config.toml
num_hidden_layers = 10
hidden_size = 384
n_experts = 128
experts_per_token = 8
d_expert = 80
d_shared_expert = 128
hidden_act = "squared_relu"
moe_layers = [2, 3, 4, 5, 6, 7, 8, 9]
router_score = "softmax"
normalize_top_k = false
routed_scale = 3.31
balance_loss = 0.000356
balance_bias = true
router_cosine_scale = 20.0
init_std_router = 0.0355
lr_router = 0.000936
vocab_size = 16384
norm = "rmsnorm"
norm_eps = 1e-06
tie_word_embeddings = "early"
optimizer = "muon_variant"
learning_rate = 0.0074
beta1 = 0.95
batch_tokens = [65536, 131072, 196608]
max_seq_len = 1024
train_tokens = 523000000
max_steps = 4183
dataset = "wikipedia_en"
Below are experts of layer 2 (counted from 0) of a mixture-of-experts language model. Rows are named router (the router's row for the expert) and show model dimensions 96-191. Each number is 500 + 40 x the weight over its row's rms, rounded and kept within 0 to 999. Numbers have three digits each.
After each expert's rows: a language model's description of what the expert responds to. This comes from a sample of Wikipedia text that the model never trained on.

# expert 53
router:472516444467403517517501478472549547447544482499546518568549429436474534496479508472481485445523510387494493469569508495543475501500475554522484559521500428466505472448413494533531522523528516546550503470490451423520529498474540541459416493470472574475508494503491473573505450475444535465
Number words, digits and time units in dates and counts: the 3rd century, th in 19th, years, two, following year.

# expert 36
router:591478550478515533554478494574500528565509491527490487582536481551463539435534497483499510451513499513496479462448391526436527465508574506466519508497458483531491546463531517553450493492506549447485564484536512527437517520512597454453526500437541521469501457494494497496547482508448462535
Digits and dashes in year spans, dates and coordinates, such as 1958–59, 18-92, 46°40′12″N.

# expert 37
router:524556467473435500492554530481534510492481485472506545585593409524468559463564468463505525469505435537376515483505572497511404534472508514469506616503484496525440451455454486549491511456527539554464560499399484463478553437529530522491532523434558506401473463477478591530529514514541531535
The last two digits of years after 19 or 20, especially in birth dates and founding dates, e.g. born 1982, 1992, 2001.

# expert 46
router:592496418490491514432467570482488473492573436549479465488566512441505546529539460549452493502543536455480458479509521500496495485529472501547435529540433466458452432474529458466459464538493494477490552459526538508482547524523562463411476543526473478458479422532520553593520480502506522470
Nouns for places and organizations, such as town, state, County, district, station, school, plus the sp piece in species names and spanning.

# expert 59
router:504495478469464521529557465539556589487557471468529533499459501501519546499470534509473461489534555507546505518556467451514523584489465517437516451431519498547477543515538528531495429487503568454583561403498467522559545469481501532481432482444468484451509523424506450554453492431458517507
First word of a new sentence or paragraph, mostly The, This, In, After, However, Therefore, Although.

# expert 22
router:520501520509431458553503527373476505450517505457470532462535519509489442540462458473437505435569559511510522481523550470558454520504517508477468522466478494449486479519514451509470528486485546541553558526542447508507547448537483518554533594464482562552568478493463500428506478505469470461
Prepositions and adverbs such as where, following, near, down, plus first pieces of verbs like adj(oining), disapp(ear), activ(ated).

# expert 57
router:478500424552464466458511444485485504520483547435482521522487437556502532550518494484546524564487558454462514529507567521563476441470441535521484481524600534471524560481483506402507521470490507475503481466498517504449496548499450481506486464451488468535466520451498500425478501504482521472
Later pieces of personal and place names, especially foreign given names like Yu-ya, Nat-alia, and common surnames like Smith, Brown.

# expert 41
router:462511443557482584436540487485504567516565463503500502525527495499542428473408516550555480478485503479516562439522500524572421440496444565524521504548445488477474494476485480468450528548539455406513508503478541470537442486544531526455462476485552499507427454522490461461502456527531602449
Country and state names, especially States after United, plus dashes and field names opening infobox-style list lines: Kingdom, France, Height.

# expert 20
router:440542434539486549524545446524481503568503446482577475567459412541522510412502514484596481457486490405518521544589404526550482574476464476508458443491514531444507539516502540468559445512494507441497497500531456462501589434492459508466432572477498566425508549445493433546464472458513529462
Linking words like including, and, both, same, whom; also inner pieces of names after a capital, as in E-aster-seals, H-ems-worth.

# expert 0
router:509501480479466439488586539502455500434557512462434486575454531455507462427454509556488528439531495481519461460481498501522572540469498520485520561561535489467457417543501579474499383477480553465569463529505447425530539578508452445509526526514563501422495475481441519537588537471519502566
Determiners and number words after a or the, heading a noun phrase, such as few, two, new, other, second.

# expert 24
router:566486436520467557457540538572513501544581513529556500538526509525558496430462545460501527488501490448494479480554498537504539518482536506488483445542474511443425537488493483477459514424498543467510541571507504454526455489524479531564547458482500491484449546527533545574590531490512479475
Table pipes and blank cells, census and vote labels (White, Mixed, Democratic), and reception words like mixed, received, Nominated.

# expert 2
router:514439394527385507497479533484495540533523508469465531510450497410532534566479515508492535459534479446496524501497542483530559502480493552533501555481433516542450459522463490419517487501512463504540518447479498493486506513495556513505549487518462552481525483484534550477489540485411549460
Adjectives after articles such as new, small, major, French, German; also opening word pieces like cor, fac before a suffix.

# expert 61
router:475550415536583457487488525536511456491460450485541500509544438504462542490508535471474467476555540503495586576463528501498486598504417482425529463550483530459547509468533524547410555526465552511516440508536483531452507454552489526445504478543510481451503526514536496475515502487493513449
Final syllables of surnames and place names after an initial cluster, e.g. Doesburg, Peggotty, Mussio, plus Jesus, England, God, Love.

# expert 40
router:456563477496512510556490488583484436542476512456453478573581416503544512581529503534426508515557484515499549496585548490468516523437479486543517509535540459461523517493538479497495478596484475527481476496557471434404474473540560522522488456471497517485493407532529472505476482542438564530
Middle and final pieces of ordinary and foreign words after an opening piece, such as prof-iting, ac-ce-pts, Esp-ino-za, sc-and-als.

# expert 13
router:490513441600422459516524476545533601521581474477534448473486471435466566477536474479517441490490426509510422472552533508460475507534432520477550484511479439518477486512517504469487535484619529530482509478491505484528482515500485462484479502480527552374498456537453526561474504486479497483
Single digits and digit pairs in the middle or end of decimals, thousands and coordinates, e.g. 0.6 km2, 8,500, plus %, kg, mm.

# expert 62
router:516537532469527575556454486556522524487501503558466510506493549513566502481484492555550498468449447482440522442492494494428511499478552488478535588502493390578457491554557590524490521495516440503475581499444536448507484506536427488522461491516484468473478471538436482528500469536481436424
Lone capital letters and spaces starting a name or code, such as A, D, C, in tables, lists and species names.

# expert 10
router:454516442516502432583450492517525506470466556480481486501466555517458458523505456490507519548506552575503503468485551526462566433448477491474526473525506523520510528572532550500435530490491526532523434448569537539453539535543523506481535497493511502564521487539569473454490540445457535438
Word pieces with a and o vowels inside foreign names, places and Latin species names, e.g. Saaved-ra, botulin-um, Pulhat-yn.

# expert 50
router:576483469558417574494504386568513532526471473503577444523492504518492526469453544491541522508526486470493527443519516524440530551512510536510505499503500498482464550534494512484482490479496461532448615445494506451495477519552492525477470465485484454421512497525485504541490553496512535550
Digits in figures, percentages and table statistics, plus unit words like km, ft, kg, million, meters.

# expert 35
router:546486425414509524526501477436486571521561467486555507516447429460447453473470496500445445527517529548591447574486474469520459540484462454540492562573495489489484513525542476495458488501488488502500530500549455505507465488454437511516469477535473540437561498578447457474473486556447566488
Compass directions and spatial words like north, south, back, down, near, home, plus word-initial pieces like on-b-oard, O-wn.

# expert 11
router:507471535448466461502490550491532460547529491501475491480489461528484480559517476484506514435470579532410495547487503461527503435514475509502500532473410547446472440548528482419537505509538514492450545486539424520485488433472488473564468468466547508560442440476567435459423507491453498505
First pieces of Latinate words split into subwords, often political or social terms: exp(elled), symp(athy), abs(olutist), Liber(al), United.

# expert 26
router:497473470542554515539522481494503575486522456473570533538510475450460428510470479463465517480518557486533434519455529515544508503448560482468567530470504474573549552481464528504481492452459528410499525484498499459443538514508537525461538482492408482514451516499547402463479504467523464466
Capitalized nouns opening labels or names, such as Born, Died, Website, Church, Museum, Art, Tom, often in infoboxes and tables.

# expert 34
router:499468467444448526493585510494493537468584491526516604526514411529541404413479472479456558562434493508545451491495455535515520564484511502569476515540452539531494523448505451505490547517537465505508522479531468472525494451541486460473474483478493496470441494507441396508497515542431482543
Past participles after was or is, such as given, sold, awarded, replaced, plus first words after headings like Throughout.

# expert 7
router:540481415502506483584503459469427538473577501578495470558474561465494517530538563501493584465469553501512482509477452500462554495602502583484513488484441502522465432546507505475522497579561543540439562529472450440566531540595526481527457479486505535466501523522555492514577576506441467476
Raw byte pieces of Chinese, Japanese, Korean and Cyrillic text, plus "www" in URLs and odd words like million, km, health.

# expert 55
router:574517466575541508533516499503495487496534501547463573560501526576500584535512481514463429445493519489516477414529491561454494489543437517515509497565512486466528529479467535511535539463519494450543516528506487487455502423484550508443518559460526506552478518472537529506507500577518523506
Country, continent and city names, competition words like Cup, Song, League, and regnal numerals such as Louis XV.

# expert 15
router:606444464428470533519456491487435461478575548528409458552452536481531462499467430465492555467474538558440524509443507484518497441500481523514494509565486571525461544465502520497483490429534494547482519477519453538502436543557488528561431512492433507474496481545566474453485568405516484482
First fragments of words opening a line, quote or parenthesis, such as Col-umnist, pr-ince, In, See, St.

# expert 14
router:534515462516532489535516515472531495549434489483516506548494483470502455496520464506497497471518442544385488504471457472473457509480516515443459521511501421543506540526443498476536525554601442470450481525449506545498522548576555524454433530547466531461489433564520496505504426467546490565
Line-break tokens and the hyphen bullet that starts a list item in credits, career lists and infobox entries.

# expert 29
router:504499523427472525545509540446501539478514576482567461518482512507499485548433503451524491504453504514516418487545556478524538507557492472499479452441431517552479425442473479561517489476513550534485454485490428471571497493503512535512508541472473489418493494497561473436478494526512525567
Closing pieces of longer English words split into subwords, typically suffixes like -ized, -ation, -ated, -ing: tele-vision, Impro-ved, Journal-ists.

# expert 49
router:560565522550543578546529419502448532468455514453473483549508511472611519544538518461496421487484511439573490407473477429521507499463448499475452529529484549511484469533480499454466557428534529506483490477495509529457534488589551451525504439401505475503493521514468526524501516503533510460
Digits in sports results and statistics tables, e.g. 3–0 scores, points columns, 119–101, and rank numbers starting rows.

# expert 60
router:574506480473485448549468507495486525512524544465441504544486539445499551458470519525593451487528508519510520545506495500548564467419482491575435504520489489499496430496484511546485560520529492460522487513475473437437555487526610494392476491474567494509516471472480529565541495480447468438
Infobox field names and values after a dash or colon, such as Country: Iran, Rural District, Launch history, Decorations.

# expert 25
router:475471484531493467447548498492413508471492477512494540484496490402538520491483525503516475453469464523556579460466462461450490449522519533496476510476504454494548449538460461489592482520432544502553501481488522503540529450500467489496493499533536465530545493504445491514532467454477477481
Words like the, a, an, its, his, their after verbs or prepositions in running prose, e.g. "is an American", "carried out a series".

# expert 5
router:448537515489498525371517557469502483564539549512476473406517546566482544491517508520498479494451560517525469557511453451502451481515551410513470515474472415524472506491485480505466448557506460520476532487493509432549471502493481484487484521536531458441507464545499520526532490500508501560
Commas, prepositions and conjunctions following a verb or clause, especially place in take place, plus used, needed, required, available.

# expert 6
router:514504489546529489396588546469478429464460459535471432489509510465422511522538512508544446584522500498537459478552481469517450476520521510512466482528479442467503482446519505502595478563536455495524521520465484475584511514527518515438476519516487513495469522515537611587513441506546486520
Commas and "and" ending a list item or clause, especially after dates and places, plus time nouns like years, days.

# expert 28
router:540501507567505551491520483513486510450445506522537507460520448438595480477526546455586506538517388507495460486436478433546475525500537448484457495498518496553465496491463470475535473458511499520485497559479562581527500520567476526457542431520453500462459561506506495531477444426510486530
Closing parentheses, quotation marks and brackets ending a gloss, title or aside, often with following punctuation, e.g. "Hall of the Slain"), ), ".

# expert 38
router:512494568491518559547515605530493502545496542481460499533529523547502501506531483498553441560534548472514541509548495497550535503578496600511459473522516445483466503432506524527500455525502497506477525508455574569489540468543534509487531444480478505576488525482548460539575500463431487369
Pipe separators between cells in election, squad and sports tables; also name pieces like Vi-, -ane, Maria, Star.

# expert 18
router:431495517497492499514514559507520513622491497475472414535481491496497481503467494471473535504562544461502434506567506528484490501458491502544523524530465499458495520488511452522493450545544517493588506527535417528448435549465484537501481575524426498481498504479511427526481487521391495473
Middle and final pieces inside words after an opening letter, as in m-ut-ants, h-uge, Cas-ual-ties, plus or, more, well.

# expert 44
router:482525462492455505517484482488441505482543458487450445538508474442512515514510483491451505442458472482550490576524508538466465483479511520565524524514495457498452515492528499559512505493579521522449509484526500562539442540462500527517479549565486504494458475601555421490508582485464548495
Ordinal endings th, st, nd, rd after digits, as in 2nd Lieutenant or 19th century; also year prefixes 19 and 20.

# expert 51
router:465467442536469544504475419539464558492503568501434504499514501562537533485454489483526495572527545466460487510516497597564526462461487486505436485464529533438497472557505501490446451526470469536541520506556538512522471504507441462457533487315514526516469521512461563533485520560505573435
Given names of people, often in sports or cast tables after a pipe or country code, and subject pronouns he, she, they.

# expert 31
router:504537475546446471522505458424453412546475573461491525542574430517528461517458464507470446569482482540573534469529534480510463467521452474535499480589536540477493490513574484490526523492518485582487498492533470509483426525440486527441458467467461511504529493471501536449541491536500498601
Word endings and inner pieces after an initial letter, often in song or work titles and lyrics: yourself, Don't, Whistler, Killer.

# expert 12
router:560475484502422498480537416472524475487564486519517568486443506517464497530529501477508499463482543466437515528475508575474531486546585464538492543542476535430480537480524495475501481480556562488492524535531452378498492529531472511516478543506511506461536441472494489528449522519546455464
First pieces of longer words and plain modifiers like top, long, south, early, as in spr-int, rook-ie, Sem-yon.

# expert 17
router:512438464530483435461482491513471571520414566477513462593415465414465495470549467458558486505572522547464475522537416522465517481465392485451523450535524529546501556522524536477468508499540459480523412470511483519541546524493478505432476519559508503556500582441508572475495536565448542538
Middle and final pieces of transliterated foreign words and names, such as Japanese, Turkic and Slavic: gaikokuj-in, tankō-bon, Balas-ag-yn.

# expert 8
router:496550542546515542531452510540444542565572551483583531540481474449479483552476534518490401423545506466510487563539508489525532479457470518513500431501444464518469621474517467504493506526472586494533513491530465526510460516518542524465427454448478500353477484539612430479486501428492515497
Capitalized sentence openers like In, As, During, According, Under; also digits, pipes and per-pieces in stat tables and infoboxes.

# expert 43
router:510430504472478567467528497539433553541503480476542498553579469436521528442429514563482490525470473499560498499528460455452482435425474472483469499509525522435458508477504483466508489458487469471508461476596513507483497448496470524418473471468440489414528490533489496529483442549549498490
Small numbers starting a date or table row, e.g. February 4, 3 October, plus inner word pieces after W, Sh, Be: Sowerby, Being.

# expert 27
router:525465519486568549514525517542523512498531482457440525527532459536545491452469541493514534449501543579522460424585433522499522508507561509480454555466422505475485460438532502443463560523529495533491443453512454549517464468550520565466488505520517449484433471519529522553432491532523520491
Month names and year or ISBN digits in dates, plus nouns like series, game, role, episode, mode, and the verb deter.

# expert 3
router:501489453461478496531486512509490484507485468465572459620457540472457514500442494502465473520475462476487465489516504548469482537523465489530538572554508524515545524577518521488515515491520443526522455497572428504530489588477494528481441473492422489452549430575437440464436503522476506570
Short lowercase or capital pieces inside words, units and symbols, such as bl-ue, n-M, mm, km, and math or chemistry notation.

# expert 45
router:576482505561552446510575502550484506550490463474524532501495500496510519450508500502521529465479571513468443524424521493511526573517545545492469511571476433462477560501482579519553489514488438519489561505467520509517441476522470530465552483478472518469488539554487519499455436518488515552
The pipe opening a Markdown table row after a line break, header separator lines, and line-ending punctuation before headings.

# expert 58
router:484570440552452524458510505510471551506536459456510496552564471556449509480569459483524434463462392505473472481559477504495432502501440566420518568464466479504440442449495490489462510456555551513429584422530530525484456436484518455497509521393555490461468441535486570543517519480500585512
Two-digit pieces inside years, coordinates and long numbers, especially decimal coordinate digits and the endings of years like 18-25.

# expert 56
router:447382428510480480515506491450487511512539514534478442493374489462520474493518528450438530444476532507426460545536482571522518440474511503563515518496427524504481449483475495476578575457563539461469506503467490464488522507543441535501401517515469441517496545460502398435493518494497498473
Opening stems of scientific or proper words such as neuro, Tel, Al, Hy, Vol; also pronouns he, she, my.

# expert 63
router:486523499494499486568464465518459503544520446472543505474571518531532500475439528456543498519468473527490508469511493493487497475508499485482491461538501442548444567511463458537529502544515486497534501539509531529621449480517502524487497522509500530470560397547598504538487467491547496452
Pipes and semicolons between numeric table cells, after figures, times, percentages or dashes, in results and statistics tables.

# expert 21
router:444507491458488470517484517469478477487498524537460428468483556444528518478518571507477463497493486532496522516515512462444539480558552481518409554549460521467520547495498502444497541550475460512450502495431471557499504547563462509496403523505422491545597513511508464479588469488482505520
Tokens right after an opening quote, parenthesis or paragraph break: apostrophes, A, a, In, On, c. and e.g. abbreviations.

# expert 1
router:527446465481561621495484525517388492511483505551454538463424541433445504449462497514499496590559497506476455514462474550575482567464511455523510503491451485497444553513512545511557501521505472524525524521510493492525502486557546479487432476523536543517505519475509499577541531506535454508
Month names after "on", "in" or commas in dates, table cell pipes between numbers, and the ″N seconds mark in coordinates.

# expert 48
router:532500470493490549466547508452485508522472492486481446486400554471504458523455484459481578444490510547474483499465473547431516531496501509612484515468503568496478504546532582462509488486486472534496483562498442440445467517543491536563454498567534534504566490521469382400549502547445492504
Word-initial prefixes and stems of lowercase words, such as mis-feasance, dis-rupting, pers-isted, un-, pro-spects, cart-ilaginous.

# expert 54
router:519466470425490468448506477528465565484483433496478491469560508465524508502479497471518473481528550546604494495534458476595552461469511472570538515549454474510503497561529552482437533430483437488544497466554438491465490476495533528519555482552478469485444538507607452457535530488487519447
Final nouns of named organizations, events and award titles, such as Cup, Championship, Committee, Series, Best Actress.

# expert 52
router:500474455512427402479443462505408536439441493490380546546529515408499550539486486529459478430482522455580518457452481521498477511478502520508506470469497507541577480528442492568536422526421506546553487506481481511472454490497468532493583502518544507570538553470473534527532469505502500472
The, his, her, their, its and object pronouns right after prepositions or verbs, e.g. in the, tracked her, among its.

# expert 16
router:532493538501475551495507522523467516554447460547536543528495558501441503479464516461490421514485481484447488529503488496442506443521488494427499531563524498509464514531521441495591491483470471547420527508570536479505462532497453538527440505507434488517516479578546483497517547574493508573
Unit abbreviations, dimension x, dashes, decimal points and spaces between numbers in measurements, dates and ranges, e.g. ft, kg, 16x20, 1458–1464.

# expert 32
router:460526445528492493511500444470522498540412509399533512602564456517483482477528502456526484528533536486469520567556498497540477513456465472533494510508523450426571511491534476545492525445532473449482463484572496503477543549477502533428523512492486429508525453478517539466492480520591553505
Final pieces of foreign proper names and team names, such as -berg, -sson, -ko, -ers, -ales, often Central European.

# expert 19
router:530525454563455482560475495526485517513565568443532463557478556442507471467452476476521553495544497456455447493519575534552533415502442503531515439452492514509502484551519551485440500410531470509471457495535520537486488530474521467469471520541440519546511518439466563371423522460504440521
Capital-letter pieces and word endings inside acronyms, catalog codes and uppercase names, e.g. SERT, LIGO, WAVP, PHILADELPHIA FREEDOMS.

# expert 30
router:537452473526490482541412515448498520438505451517530477591460547522497489605492548533473465455516513450501494495556504520521580490487498494511450506522506486478476457449536563530474530417438509524507598498487541439505530459586504495505553497468544591497487509502552450512463504574416465347
Opening pieces of capitalized proper names of people, places and bodies, such as Hor-ror, Kas-ongo, Krish, San, National.

# expert 39
router:606504481550484495408489525479524501496542474477514564454494464495549555600481581478485455432540496501513518480537508542527486547542549612486523462497426463491453443473527558488566558528558470507572536510435540444526535479538510569527570514544542497501479480442482520523484506468508539578
Nouns for institutions, places and relatives after the, his or possessives, such as University, County, Senate, sister, children.

# expert 4
router:456443492457512492552395449488385499586523519526561435544459504471488424552540490480588490506488455472459460475487465543520525452472462520536431534506560504494576489439566519502476499515555464512535561477491458518488514523531491565516517526515525452575513572544494495462490470509467529557
Word-final pieces inside names and scientific terms, plus the (s) plural marker in table headers, e.g. Recipient(s), medalist(s), Gutiér-rez.

# expert 33
router:522490504476538546501540501579432455443476507507510482531479424504536445432565507559489512450564441466451527431528528460535493539531452557462568480565481509515521500454575459525541552471523497451525526511617525517498538570511445480441464445461464457533505477500532430492476556494475536489
All-capital abbreviations and codes in tables and lists, such as GA, GD, PAC, US, DF, station call signs, gene names, country codes.

# expert 42
router:467422515499484494509471499513502501504577512485499504415488586498533500458493492469473602501448538476507438428519486533576526508489536496543553530496485505459468536530465491392477530502552529480488493503493417481521471574506452558507490498506491507529455474524434486515507503464473461435
Beginnings of abstract or technical words in scientific prose, such as overl-aid, Det-ection, simultane-ous, toler-ance, Prop-ellant.